Weights of a small mixture-of-experts language model, trained from scratch on English Wikipedia.
Size: 10 layers, width 320, vocabulary 8192, 68.2M parameters.
Experts: 64 experts in each of 10 layers, 128 squared ReLU neurons an expert, 8 picks a token.
Training: a variant of Adam for the experts, 658M tokens, 13768 steps.
Below are experts of layer 4 (counted from 0) of a mixture-of-experts language model. Rows are named router (the router's row for the expert), up (a neuron's input weights, with its number) and show model dimensions 64-127. Each number is 128 + 24 x the weight over its row's rms, rounded and kept within 0 to 255. Numbers have three digits each.
After each expert's rows: a language model's description of what the expert responds to. This comes from a sample of Wikipedia text that the model never trained on.

# expert 41
router:184120138098098136099154123146108136129047127078104130074130138102092146097095148068122146131129126142132123132147142094149136125104161090137089119143140082156178148140133145152125135151118129
up0:144140158157121150136121122116146148142081135148124152122145119112143125148115199136103145128102121122136118124147107107098160125137117166130059116139109112148113123060120102120119113160122094
up1:128116144138109128095125105144123111102106118101107146126151118122171092146109118097114166156081128131134116092077088130139130118115118105109082108131128155107171130119150139072133117137148162
up2:129141168151124139130134148144116141110080135191103108136086111109137125168144165106117084162167127132117124109117153129181111101093066106145122140116117112139114162079097125141185166123098129
up3:156124137098133146113110138145139153121112154131138142115159107113108114086164161121116131149153133129143161142143140137087109161139101177147115097096129133190166124106151159159085145154157101
up4:123096164106119124144140118154120134139160161126135111126098151115120138122065160105101129124134126108187141156131123132144110117140078130108100099143080172181135111089134128172114129166156140
up5:130147172127121131137123118118102100146102098101146133122162135146101119133137152130143125111089136129155142149154145129114139141109119177134105122121126151095118121101121129119084130112130139
up6:139132121132147103077111128163111129158080161122142127156098142097089147132123126104127130096113127153094108141102161150121099118115154155147124134118137085089097136152146187123083152116144151
up7:143121192116112102114156124158126099141109165132134090139122100112143151170137151121109117116139090132136139102142086109174101109064130133133084147136148137108081121075125170129175164095124102
up8:152165125168111096125115141110141121118123102142068150162156102149148128130142153100169159131121161123133116092107097122182118150120120130145157124134125141119132128113133126152096121144065107
up9:163132128112130137165124172142122124136142164113093101122135142119124142090114153085128133104140105128130094142127135137153149091107136118130115091135161164158099122131130196115107196085122121
up10:140145126111137106089146091158121160191150125163148145150175120142124115140142104098154133084140099163167139121090122137101156126107145171143126133153109143146146100122157119166112159127162140
up11:129142177105117118133102093090152142145086096130122157143144130094130130118163075149096075120124155125123119098130078100102118164119132111125194127130172094144113138093140146128080113176160105
up12:143132126145126116113147162121144124136121069157170118107186141121140134138132125122066125104118117079133102152130122125140128117106152131102131140137113099147136085151116153148131161147149123
up13:108074117083098121121115175142169142084129132157158073112113083128125151130145117119154156110142159139135115132101143118149105147150129144139119122137112151129166140130074112101105174128090121
up14:138118167100116112133141131131120123119127155120080095131106106121115123117108088117140129147104163121157105149153167164132141111097109119138098141131120093124173152115146176117113097153133133
It responds to: Noun heads, species epithets. Word-final pieces of Latin species epithets (albus, rufus) and nouns naming works or kinds, such as song, album, model, commercial.

# expert 62
router:140124172148072117111142121145124118162110124134171129136118122115116116073114119112134119107143128100128091098124099168149136118100128082147153150138149135112149131125122123117137148137117128
up0:104128163128120136092118151090151139177099109132144155122121122131120118148116099147149115092138149126141140123102140085158122087124112117131165122113104133130145124143158146116211153136106120
up1:151100125124120117130146089114163158094127120136115168142114108128121115093102115163104164120125170150145065137154171160085125126098119090078124100107135145120169135138149135149139125092119107
up2:133147119141139132170121157135134119154123122171123119122160153080141121132145140099168149094115156128126092091125123112115148158124113128080071111145119057128131148115115119133176126112157067
up3:173101127065135151167152149127123118127123148093153154099116109120113112125140095145134121143127174140149172167156187142166125139082110126101111133130136114148144226121104137130115160114107098
up4:144180155142131140144120106146148104106087149110108091100139151105113138129117166099154100128074122099128127129121108136110126174109137098165148096097118112140142164108129160112102134134146134
up5:089149126101100135137116118148135119156166141141133134082119133123142095115143102152128119156134153167126135118123115160114121142129145152150164102113110099113162161099112145127090109132150132
up6:147120140113109115122126113148158177151105136091180150136142140127109114127107081134119133112140144174129113144127152151094115131141151127102153122127179143087137134130150115180111132150165126
up7:143122144154145119193143129159148135145127079076150119124121120078126149160108124170137134123149117132131126111145110107144157104107109109157129145157162118142115114110148148132085118121127165
up8:127157143145125150158122173131104099112150139127127107151120133135128159104154149115103135124151136124091090091138128136142153161144119135153180159142142112141128154146145151135092134120133167
up9:137141119161134122140139101098138107143148095126137107115103107113154131104159088094116130154114142116120123123138096127145119087107106127098102139097121128135109152140121126060128162074137100
up10:140124123137145157127136137161106087122145128146113107123121151133109122126119114136107132140133148138165100114107161135136141087127138172180155137152117113146138141119081135116094105160158159
up11:132143128144112089163117126161084152108096140121083160119126139087146149116126088132180121135107135123112103131133169114087132131124179098174121142099124100083144130160132137090137140141178108
up12:166117150138109157136168105150150102158150084122127125162169139141166109127143111042136158116131133140115148114093141117152153142134157129081130094114141133103160151119148141108153120113072120
up13:108161123149121126180097149131119118163105133146131111131151167126149140091106083108142106136143098124129139099111103125111132135086129080104140189127091149128123151102118180144082117106150132
up14:163142160116150130139138096118114157156172098139135116149142157072162086105125138141107118133115149125101113152092102150098124198100149136159137133110135144129109105131115168141111148134122163
It responds to: Table cell starts. First token of a table cell after a pipe in sports results, like country codes ITA, BRA, positions MF, FW, Clay, Win.

# expert 35
router:130112096144098138118146102128129199104098147153169125108179068091136124139142158107162125149160161153174090131107171124176100085146127069120114090145127135146128143107122153120134166116136077
up4:155128112151152054060115151103140104141108118128105149155148135142105154129110126128139119144141115116158083113136112121137138127112130131127175136109116130087104130144135086095119152096119151
up5:145168106112069170137115162141135080119110085127087158082106164084130128138141073114101080137104116121154113146141135118161104119135134131125145137117148139139135085150117122117161149119152183
up6:133100120087154154126145167132136137095117118154108132138148132117150161150136119121130130134166128110128112097108125109150104150117115093113146099167155128124143141126128123108112094138171143
up7:139124116157138095149138122094094173091094137118126156114131101135157142099142137164110117142149132186107151155133133120106136127096126128151167131099153146141137112106160119131140184136115118
up8:146146109112117127111135063105128137097097143104175159153097105123115206125101129133129147094123129130118159125104121151192141146130130113125144136132125117110115149134139165151120156132158178
up9:137123125114110156182115107125126101119170159128142106139116096145111129174161109145104133081141108139126121113128139159151139116113117171127081135152172143154131137076137156193165132174117164
up10:135169132157127104131074093075114098121125123079129140133136124124110139145106174149121141125107115143139140136114122157120098174147121111123146110159095141106182150115094130172154152154115116
up11:112129106103114155136115108107114140130112123134147136149129141140150135136122103136115131166114132129130114133130154125155100144134117098128163104134115150141156118109066158144175144103150144
up12:124129121118092162140101133142134125150105159095132109136131075075155121172102087179142150160100134102097168176088130153161081139163114125111112156127151098117123131093149106131107132103144120
up13:161132158134139144138147148106101122134150120102118124106151143144131127098144107138111109151165114138134104163159119094151128141142152106124093120167109132121148104123137129141103170131074088
up14:126121095128122104151098139130100133071146128120143171165157119087095144129117121111058130132121119118155138171124146078110094116129115179179082119140141146137147120145111183126112095104156099
up15:095141142143126136143142106122118133149122123090140067141072136148154130146106104137148125108096178149138121183121134155098126144127090119134160098090078145115124170074106140134110115145170123
up16:141164092135141123120135111080135129148137151109173098144114098152120120152111155139098151097127110114107120124114133067149134169084122128152117143097068119106158169118139120106173137131121122
up17:101152118106079094117106110168112130104120130177046095137168136129123085123131137140144088117121144133122138148101115110143135121142105143140096146141101074143171148106167175129118114113157146
up18:111144145111174109123151130165098138116145158120141148137122154140142139122201180076165118116096126135181086132093122113134139073123088123132126137130076079084159190112108113167156151112134140
It responds to: Non-Latin byte pieces. Raw byte pieces of Cyrillic, Chinese, Japanese, Arabic and accented characters, plus odd mid-word fragments like st, sh, var.

# expert 63
router:147171153131104122113105161151170148153127107115170182130090132096103105089150138141088109117144130104096127134114112170133158167086122133136140128112131086109167104114131121145136168145111146
up0:141121136153142104124155106135116115136112128141091068124174127095111151094101114118149122115130089112111096137143122147110139115139150133131125134075149105091188104089153173169102157135122140
up1:107164112114130130159146127150153150154092125121073156142136148134094116178087151086125124125086179116121133172105142128122149150102151091156082133164107129138096135120124120151162156151136134
up2:165137152093146143170104160109101108163148120155105124149143148118136111148145118108124120120145170114126145089117119145127119135066162117089070155122148171166165145126162107145135168123109102
up3:127146118099096136077142106095099116142144157058124097152102125089125126121170108132157180110133126125163113119082161164119171081153128156147138164126095108141114133099162112105133197124111118
up4:084155164108096131141108136104145098107111139093138092130122160117120170114171096109114108134166140144119099134115129149108139128137140122109142081125138127102143155134113111137143176097115175
up5:167114118152121148096101126136123156180169169147143128118062110134115085164116088111091088129139162175096131128112122147114141132126120147135116120117165097140072128110195128112124135162104092
up6:128159109090137125105106139173140113138148124174130127155130087084147138129115155124149111099150112105098106118055119127127124157089106127146088096116131136125127154135089153150114149110155160
up7:129135100116146136138115088123137121154152147115183162187114115112151136103126160110090177128098125101108087126157155124113136073124149157123165123099067101122126100094106115152165116195111130
up8:145136130116095134145135115115153135123124112135127063140149133150126120145114096131097149109152157212143131086135140135177129121161155127146110110104154125105141128111128098138161143134167110
up9:133176140138140144188146116131108149102131163136182122142129111130117136133139137126127126121119127108068109155180148146122133114117104094122108126099109087143124109078148097144088156130129110
up10:128105147115100128145132121098113145170123134105158122127119089090127143163136132165165105131130080142157114176118138096144101140110140130157185147112127110142111105157139142094089165131137098
up11:119143162142086162128093109154155099199122156081117118162102165110132117155158134085140119128127112148098103098119118157094150104112124102132151142160120179131131155100132151118156139125162096
up12:146152147131131129175108141147107095130119122131118121144119132121104153140122091113121092115075184107137154122125145150112179077105084105140122138119091147103134137135143129095176138129162172
up13:162129152124105161100138097178154184148125133103118127133092167111119138164173147142148132139144121117188141131144182136099137105133150160118124173103155133146122148105115152140126169118111154
up14:124129132093139133118133116135109110134145116126184138141143121099159094134105126139138099121150108118129144141124076193098153104116132117144120117114144098143096125122173140164133105129105104
It responds to: Range and time prepositions. Words linking ranges or spans, like to, until, before, during, since, especially in from 1990 to 2005.

# expert 21
router:091126164108145142143142112084115145115119122100115145138136124123145112103135135122124124164134161139144139155122146116157151132103092117143141109107141098167143191169106139098160157165111129
up0:094188141116133148102157134075117138120105107139130163111155131115132131179167121099140151100142127140104156115122117103142120151152112105168110147088117166111152162132101173157088166153124144
up1:136108154065114115112152168131106112080104133099182128150139115096131145117145119058123129112105122155134126140141129092141102110118115119121130169141149108170140149110109153135149157157127150
up2:175170159126122135107130073115113140157112113140146121138148127109105177145106095125133137138111208097085105080071109149152079141118106138135158119159104111130121118117093109129076098161149148
up3:121101160121107142168128126123106141139137132084123106151096149094103089114138139121198134201154155082160144121122104080120130128154130096101112143139140079153143129144151137144139119091116128
up4:137146135166121107127145090162125135096151120125122112122097133135126100091171135090129161133133095137097134195119115118133154117125112125137153167074135101130143163111099151122142185106117170
up5:167147102099156167108159136088135125104130131110145145123139135140145131113139130095129088128144111141122142137112112168151145151133113126103152164142134141136118155152135112188177084168134152
up6:125148153130139123141080160133154108155140154134165079115103137130133147114135153129145128157150117067176143128131115153151141135128175163174095088126148104128101163107092104164105141135123085
up7:098140117158138141144142071127179146121124119101169106135149141121141111115140091117133121123100149139108130149079132146133147128143163126097149126130169099176188133153080164103169121097148126
up8:137114158134150128101089095113135133116120156116108121080100180114130145101156147105119127128107156127098124089134176132085129124126190111179117140099135131194126165137115106114172122122134120
up9:136130146120083126131130157104117168142114173110129116121103154123124139132160130071104170135144155118139143146133124151134082164106140197125097166125117128130148121163121148125116177113078088
up10:142121122163135154157167151177095137111120113130153092158131108088149137151133109150082153145148096094138131103145129114122110130135177092101085169155112122130151106099151116114123120121161134
up11:102104113102129103149135098158153143158158143110100124152151120118120114157112143109114098122115131138103124155135142158151150127124129123157150168112094111124129150117137146117157125139096114
up12:136096114155148140128147111130124115114119099096163121137094093111107131120141129186114132140132128120114136152150155089154143133092101149123151151074127112151154148148126121149097163121163125
up13:094159099146143116122133151166127155140127129121172112126132133108102117142120098139145118121117134124167105119077136167100169128088112122142152096120174183115136165139090141128135168130106134
up14:099131129106117105166112154136121149111114104110119123127159078142100106138123103133080162119150121109102144138131156115143130104099105110100123147153125148118111117149105132141182121129082168
It responds to: Syllables ending in a. Mid-word syllable pieces, often ending in a, inside foreign names and taxa, like -da-, -ora-, -lia-, -ga-.

# expert 10
router:137123125111076102120154133099135166137067131144149127149126102123122080114155135096131114143135094099140103112115131095135135152062157090127143166084111095158110142145137167154108127164166121
up0:111138114159101110124137146097119136114124123165154091105151138128095080105091098128123135118094131162085160124122164111134149130133163155130133150143106145101181151149065149127124118100140130
up1:098039129123122146080119147171128168116132102121153126112113132144144117099162111111141120143152139116171141102137099138141115085126167168136116118098152112135122136112104137109127123126141116
up2:119129140139127153127157132108084153134119139094144123156100137113107155149156112134103123129138110135188155098112160106123102134097126134156150128108097206192136175115123102137085146152138099
up3:142123134114098108136127152133119156142092158123097121136137144125113165203158112091148135142150152152207117154115157150121104135108113158148107157119144181137107140137132097148110126116141128
up4:183079150072087114124163141141119143164125153158155168147156124130168117112121119138163130132173176105115159102119111134124111123129100154120147157086125163128116120127141155119113164131133136
up5:113135093154115088126089135099157176129137119134138158178101139134135128092119130151128128146146117150105119112105133110117138145143147140183164116149097140178138163139077139120101144183164144
up6:112108152138095092165164128135124127139165125102103117098121125153114117127066146103123125094144121130108101115143112120102115179138164104128086087078159091145155155115127114106155075149170137
up7:137158153112128125102124146161097096159127143140134108096158122119185140123144159121130128142103134117118130137083143102103117127162146167149129082158119094156128164134143107133110143143114153
up8:093112129127126101122118068110141170112152134108163191129130126088099120112150163127130136101110132122125109072122156164112132156130111133106159138111195155106114104138115185124088130119096143
up9:109135120118055101122150085120116086140158113147144121081107119115137189106146087124140118093124133149121146155123112136127124111078131172138123149175092174127127148128126125130100116100116118
up10:177129149122120105153119104130103141145156131089121140138087112095108147173107138100107147097189126170148119148132161109129129101142156126133132108102154168142118150125151101145152147158144139
up11:091119089126131125142104090124091109154129151111152133082121112153095073169121167063068122114143086133132096148085120153128118167114133095131085119155113144127132128129116113106125123102088135
up12:159177135133105133134122127127111124189118087115116095125131107118133162094123130095123104147109153160070130138120125145142135180118118072154116158170100107116111126141133128120105181127107141
up13:104134127138101092126082116129129133119102121130103111151161082162129131091117149164165135117119155122111071104150108125150119133075133094157140137154101123157095139124128153136116111147168124
up14:124125117154122147157101098096113158131117129088112132104094096118153124119119136149144158091122174112112145146140120113132179158108110147157101124161130147102162160159135133103115140121087104
It responds to: Word-initial fragments, separators. Opening pieces of capitalized words (Man, Mar, Mon) and separators in scores, ranges and units, like |, -, /, 19.

# expert 49
router:119184155112119151158104113123130135107060118149172139151167130114107135132128136103119132107157171101085083125134124149133120126107093140164128122115130097172163108112113109138113177119121122
up0:152176140151144116125135130128166146133135111140126109086107132102112131179126135128085106144162178127095098088111140113110114112126173138126131117147084126151156134114109145130092141162161099
up1:122143203103101156125098089105104151145160132132146112137133130135124172158134144128115130108103117095115099142093144105110118146111097147119135100165128087118132050084117139090095138127152154
up2:162095107071143164120128192143145097104124104150128161151103148082108147098160147119116135140097135116137120073129100135120148129114181127146135159096130102105132082119147116132112117105101072
up3:136139123140177115143120128147144108087071109112113083108144123102127125081130094153138135135137139112118102147131117165137094155132123135116115122135097129120122092128092147158172140139069117
up4:092152099146117146136136108158161121118168115126131146118085120123118102126141110118098108121130141140140122154160087156152148107161113134146132155075133151112117125147126113133113108165122180
up5:089145133122135131129114143086171156158116152129158163117130127116103159102126116123113096150105149081143117143123163146164117164114074087138125098117139103158130149156114134109165153176119128
up6:117114147149139104118152149106111128107142136148099139069114111116158092182096147150087130135144164086131122111093096122097116111124092141109093120121161114159142147112116098124130147105126146
up7:153157123101139112144130168157137114166119119153156163153163112120145164181115138157135135148159160148132117134103147087107137137114153144131140109120095148088121149133112144157079136117131120
up8:127157113132127111163158107122136130132142073115135109149185123121090180131100152103119128138070157130183143134148157121129154127123120120159150145112115149142133129118064139133119137135176099
up9:154137158090132123114142164142123107130143145115129087131153104116159122152133157120088157125171113080138135082121160110129118138132147106105116098126141161133148160129123122087085147115137107
up10:086147125093124132165150143155118148158116104129178133114174131127136086127142149121074133129147159179106124130140137117089080139138146128135108116140125096113138154158120118154197086135124171
up11:103143130105139154126114140091119172114148135100132142100160106130116090113113124097140152107150111085142156116162110080088142129129119134109171121159139157161116125148118146104144126132132152
up12:093147123134129141070123128098153129100134133112144165171138137127138141135125142136096143104125096106184162151152161130137145127082147078074102096130116140163126134104101119177080160136101131
up13:115112107133132151160122117134168116184160117134179165129146096111070103107142117133146122149102159136133113104116116105156158128108191138149145144135138138137114169158151085143076149115153137
up14:136165122145097142113136096118141136166121143124074163092152139108123140137091105146172149097071114146113117123099116107095153086101068135159150136134107147109168144119151146108147133126120137
It responds to: Words after prepositions. Content words or fragments following in, of, on or a table pipe, such as close, canvas, Rio, and positions like MF, FW.

# expert 20
router:136147151110137152150105150120112140130115168101152097118155097129151133102158100074147119111153149180154138109147143113143188121090133127147125127144121086152126140117135156163107169115153093
up0:174134120157117153147119157113146106134095163096144110114159183128116131100135123133136155142114099165095163146136113124124143146114155121164120134123115134168121129133158111080104124121097115
up1:099128134161126092119114103128122132115113090115133107129116133141141103086108117131123117132160136107134109125094119113137158133104143069099139145146113128187132162139102145103137133100123094
up2:129092165133108155145127175141093132088095128084149108133087158148089088130135150130121144132115144140134105165137144078144121199140085119079093142083121120175126139138109115136131132185168144
up3:169130152120126133149081149157130141145117164139123096148123096107099162114162098146065176157079134144149148145134113136169139097096159125170122122127144163118155071116151133161140139121122111
up4:115162108144130158101161083148175111109139124116099122137124123120100148113157129151112151117153142116155074087104129154149114114147151109139158123117138115122101120108136190136108135095144141
up5:137156132130097178136157158108150099125118126146146161116066127105150109158143127155107125102167135124162107083145160128133095153116166100132140157130126128135130125148097128106178163133116124
up6:146150146128137119150126104101104115174125154126128100106118148089139144110166118108096154128137098103141133144132116109137125149137095119113173164166134135130168128140123092135131127119147118
up7:175133089154075148099096144134119112154102163138125121121102119103100098166074136133130129130089097129138100161113163161140119104129138131110105132148121121157128128107163158131085106149155091
up8:163179117153144078123136091148139152126111166136120146142136090133094113156113152104128145115071116112154109099109135112138129130123130077133109153161138117125191108097141146145122082148141114
up9:117130144066140150132151146138103130098101129144119144144087132122097158084111111121138138089095110166091165145141143079153089116124121126132155154139096153127106189110137189139120128207176157
up10:063102142111076163175146116123111124127162139107137115131134148116143134123142091114131148114159161151164128117113139116135167107126109098089115140149115142135142175120136147111144123128064171
up11:100109134143094128166162142099112101164121128128126108086153120147124111101085133085200161106133103106096125085139127124123119138130126137078116157116135081123178153134170134104126142118134097
up12:141125140123123118131131129137127161116123120115130132113100148134081109093129094090139090178073142145096135113127125124145166134113145134105094139166187144129124090086133111125127113139125119
up13:150178130143118156159165110100146156184095135137157125121176116160133116168149146053108166140154144134127086144129101115182113107078147091140093105096132128134182126151133111140184170095152141
up14:151160142113137137096141150174133129137144126111116127156150111127145121106135076119111127139097111140117095124110139121119169116128125114113121112112093126111129106111100115094114126142182128
It responds to: Mid-word syllables. Short syllable pieces inside words and names, like ti, mi, ici, Su in Supporting, plus coordinate-marker characters and award-table words like Cup.

# expert 24
router:065132155106133153139115156147092144149138126116151108124147130079148106094152098136127164127130136138150108117131144144120156125102126114151111096118126129142128114136133128135120175116159124
up0:121145126106132134117098100131092147148110171134109139120126121123145095092157160078150154141118113150125076116125160139170110116077124154124099137155133103108138146102116141143133133108121132
up1:102112133163157121126151114116092135096157134099161133156137130111140146128124151138139089117123183093098106123097107149103124142096106139157126123136151077174127141151153113099141141167097090
up2:112119156096112114123127106100124151156146108140156150167153141132129176086146105133156121114137176106129109121156096154150179117061105141132196110126178147142138110149109121107093133112081142
up3:113109131116147158180074105100139126126146114122097147153176106143123132102153078090108109135134136089107124072150125114133126137105117081130124137126151091107155102142141105104150126084069125
up4:105145153160135130161119152148072165097107137143157103182112117119128163105164120115099081141116110126154118089122100137103146071085165164139123115133103118099117098118094114130142151184128159
up5:119101124101157124120146115125103139155110129125129126073085129129101095172112139095096138112115080142136107125099138110098120159107075096148124113130139100160109099092167110108096088106125113
up6:116156133151129109109100146111140156094165091117117147129114160127083123126105160147109096103119166165103128104147136143143188126143150119110115100120130151123134137103148108106129137119130065
up7:104154148136090118109106154151112166112081134175130074080166071145145107098155164174142142137132114144109110133131117104148125132141093103113157168107089121136127136136064140157138109143155149
up8:156106116137119163160107106125145102105118138114127137135115126103118136095134100133100104132088145093106137112123149110116172151144104152121118147146132089150140121171128116165155136095145118
up9:124095141089138133122149140123145139144097132131068178124082096126144080135151148118087151122144124112125137128148133150105123157128117146136147107150110116159111133103110128091141114161135080
up10:133112160116126113157124140098126146119139140160114145126162100133110083122137115107119155121137169135165100124138139139136150123157108165175115137117106127130151170119087191143124174095133100
up11:157138110098105134114110102129127103144145138161108089148115124112093108112137142154126106178133101123150102109159104129158135172110126148168151135134093113119132120157134147143124184147090102
up12:120124180139120130132148084099119150155146113091184105099120109092121143153114095132109103125138166141124101126144121144142122150084114118163159104105150144075137110144122160145150142182158075
up13:097113118121144126130126152153114112109117093113099090106126159124155140119086090110124112116117143140106143139164148091122126149112159127130175113148107124149114150120096101106146122133141157
up14:143078144159143144154108146155095101153104112106130087103141124116095117119059143149092175128179119130113079123131103133126108163140113137130114087138121153108120108114140135133123141109138102
It responds to: Inner syllables of names. Middle syllables inside foreign or uncommon words and place names, especially after New, such as Hebrides, Caledonia, Delhi, Cormorant.

# expert 47
router:150144132121129100103128063135134171152150131144127109124147106111178173099147115121142115139100162126122109150107121123134107086099115142153138108126094116130150110101155116112101169143125118
up0:137116142070140129092110169150128082060145160147178165093139112130112080158133091131119124120176190136134110122093165142133161168147128098059115077142100122138138132116140120131123088145144139
up1:144105122136137105117114122138161127098137144113131137140126139106135128087158116118120123116125126087118113087098088117128140092132108116132150100060136156134132127101121106136104111181099083
up2:115163111130132093125130159113122153119126124114126131137127122071119152098104103150140095126149141126149158112096108118173167122077121110158127121045125069116161142127107135105123100136139121
up3:155085135125108126126075089137106128165149161124071129154153095160160159114144162146159125127128137102074149119155123151145121133154147167111125117121086097137080118106136145132128111136122090
up4:139152131141124147087099126139142118154117099133097082127113147138138123097141157126172107160126150122136134105146125106097108130138177141125118160108113178098123086136115127150175151111125097
up5:126113160096120123131118125096119146127114153113108090127096097134087125127150120121144115114141118129160138187179091128126143103143103141170107145122136163132127113132117120101090170130119100
up6:098121127107104158106091116143113110143135141109131121135128142121135160088112120122132169132134138087173107101113146148128134119149099060146158112106151156127117126141099084137114139115140175
up7:158134115104115152113065133129148114164133086130128104166150145108099118090115135168133135121137115138110107145142107175149159095083121150166131073140149117073145122110184141168096170153133129
up8:165118144114136150128075132109153143121108112098097098122132122112105133144105100155145124160126117126125120131103159131130131098146134162122091171142109163130145115100130101134132167124151136
up9:108116135139135115152156111097128114112139085111158105164110131151181165141113118134104138129138161121147118123106125176124127124113117139132153093095140122121116126125121109145166155143124097
up10:138129139164107158161112130090134115094110128167126116089130111116119117160104096081121150138097117122144096118139151102121139132126163110140084096121097062160155156096147089147132165114147116
up11:133128170118157109139093106119133128110142129162115145093166121112108110134190159131147099146112131104095087121152114114158162178123125127129124116115132099145158109092129143127140138107146141
up12:126123129111132112109136082093122142132123108169104120144098122120135150105153104102135126122146142111129127138142120144101146142105096181166111144127128125179133098162115100134087143155153153
up13:134098128111103174097118151064116098096142127146111113164144104110111068103175145130123099142111117114152117111089120104148127133147098108112136122117140134097129159129158117098133156148103132
up14:135174133151162129119070113137144144106097120137145105109171109107139115129168132128150114146103138107159166136078123114163105141115164149142096161088172120132146137164123108143153206096149154
It responds to: Mid-word syllable pieces. Inner syllables of longer words after a prefix, as in European, aforementioned, theoretical, Microarray, and genus or species names.

# expert 54
router:123106171121092124105127125139082157133146086113129127114082117099108129119152094156106136133157172130126113111131129089086106132113116122132140143123147068130146126134124131170133174122125117
up0:104124103108098112149121144132116115123120132170107119097093094088116133153161124147161148144142129153136149117177175108152143138135146112109132144156130134121175097124128118151115080092095103
up1:097122113104123130143140077092132101163123137167135137137095125107114155123119079147114115156103154135120125139104153107147104175139108111106114133109135126150172119122164094135080101107127107
up2:129154165150100133130108125080086126147127121118117088133136111100165127103175153144126134126136157141110118140110082098125094159138132117121107154121077145144147138123159134140132132159139102
up3:149168184103106138116148130147127120163105102099102129114123147119090115130147129103131109095102108163104127130100089120118193150124109125123123141111130149118177110138130118137111178144136156
up4:170153139133137128151129094124176122122114138133126155132124183139130165132071154105113141123151067107109118150130088170117143084093108146125095121143095094149184153124127113113141131127113142
up5:128098143118131146152125123159141166092138127111108155129145139105157112146136126129147101096107141106109144179163169153114113144103185153131123166109126151121193126113091130133116154144121089
up6:125181176168101133119110141121103089151094131137126110135122130126143163103086061092095135103121137137078108128140067126081131170115155117172150143091113139118151113134138102094164141145117100
up7:133116136122095170130164173135145132124101166148104139096143165119098091135178130129131191177108082168112124104134143100103120134155127137113125127159121134125130102115107116076137130103129161
up8:107134123093118131101123143144055131131093131119142142124137138104091157127180132139139091131106182121136099107126122109114127106139166119141118121179097056174174159136124116159145152099110132
up9:123106131105118154148092106151134123118113115095137099110139151094120115125124108136088115128140123109123173138140132142112122121130141135137138127105129124112120102128094110124134131135113181
up10:089081098135135105095111114137139087126126169094101114119106070117113126152150110163126101106108170117164132118119116149142136121106089071073111095159171128097115130127135133149157158125139149
up11:096125131129097167122129113132108127151139114158152147172167160094138121112131123140101132178088136108128083067115132105125099130117167127155140117087094086198140116118130156162118092133145105
up12:152174136147079084119114101163121158124081114145117101137105105127159119140096134173110091110140137125118101144136124124113142116155160112152081133153112115115155114100078133198164121113124099
up13:176136113150116144145132124115146098120138100089144135134122110131075117159136109134105155097050114136131133106137096118099100118116104142139112122134154123092116149172146161128142150142118117
up14:168117136132135176066085060096158131112141125121138129126154137102117126059164160143168149182117137099117137142081165155114133140111145096164137160125088131131166111131153122104139175126134153
It responds to: Names in tables. Surnames and their pieces in cast lists and sports tables, plus table pipes and brackets, such as Kelly, Healy, Smith, McC.

# expert 46
router:181132116100102107122115129168151130107116151085075089088153121106103103101123139095124121133108115131136091122107141101148108116134146128128120107163096071119155119181120113156111148153120106
up0:115156123106133118151094103103135148147146149122150124109123135101145146141162126140153133159138126114104109079158118158138116193094148124142150151120123119113144152141087129123126141123141109
up1:120130108058081103092150125105136132129127133145169129110130158113141160096125144156121123114108137132162165120165129099130142107110100122144170139129135139118113086143101106131128135156116102
up2:104088130072111100091136150097075127116133097094101130105071144071121108161084145135115148165100123131107096162114179119089119134135146140129106130126127114097144127136102112135094138131130096
up3:136121134123110130143111149133132144141139142140133124160138106122168125091104075118111133099163104136134132128140154118135112117150141158082125137186114085143133159152160153113171140124159135
up4:148110153128131149106094167175060134135114149122130140169102096157089118164097108121078124133152130141147110129119173150124107113101159144140108133150085154134145091151121160152146121169115095
up5:099175141085141103106089091130168148127131110137092121147176142110126107138152120131175131169120147099095130124116106132087127097127144122143131124117108097142153178134156091123126121140146126
up6:129129118110131120097094140134116134137119149149109112141127103114122141092102097148110145125101150179158146110140147123168156103123119145152137144160146111193154075110092090120086173114141141
up7:137113135105127120089137147148111137133111147138169115137123116127085116110152132125109138144118111166095145168135114150095083132137148187153129123159145121124141112156096117191105135176164151
up8:093139127105119119136104120135107086159108143075122151175133119130088143095100114148133123117110152152120145109121164142161129124083068152184127113120109161124121118104128153102180145138167082
up9:142119145110151095148123125128121115154134110118121104104087180128109161160160098062128113111143128125150111126136121137122114106121102125149122110140114061114142158048115098137141111133171130
up10:111107131106116131130121144138108147142130133131140138116124097102090138092100136095100082094192126115134166126108126126129113125147138130107110125142111122130139126167078114181104110130156136
up11:129162140175093077132155142168128105139113096145116132162099141123104131102153106142119126134121102113131120167147106138125108085143123088130165157138139111146122118121192135147114131172119145
up12:134140148142114130156158140160117140168125123107124107174114153165149086129154153078097117098142096134128111149111103088155092120116111108163131119115134153157149096088098137111175147119167149
up13:163156148134149140167151148134120141127106154138116147106101089125155109120142143099105128142158185162138137120139152134106113101112161153075097163126122136123119170142146126179143144107127132
up14:106129136084123098153138126132116156188139170125147171152135087136121106121124119104152180114110125127113103148093113086178183163124151179122144109146127140133140117130098144136145121131138152
It responds to: Mixed function pieces. The preposition with after a comma, plus pieces of proper names and legal titles, like Inclosure Act, number-one.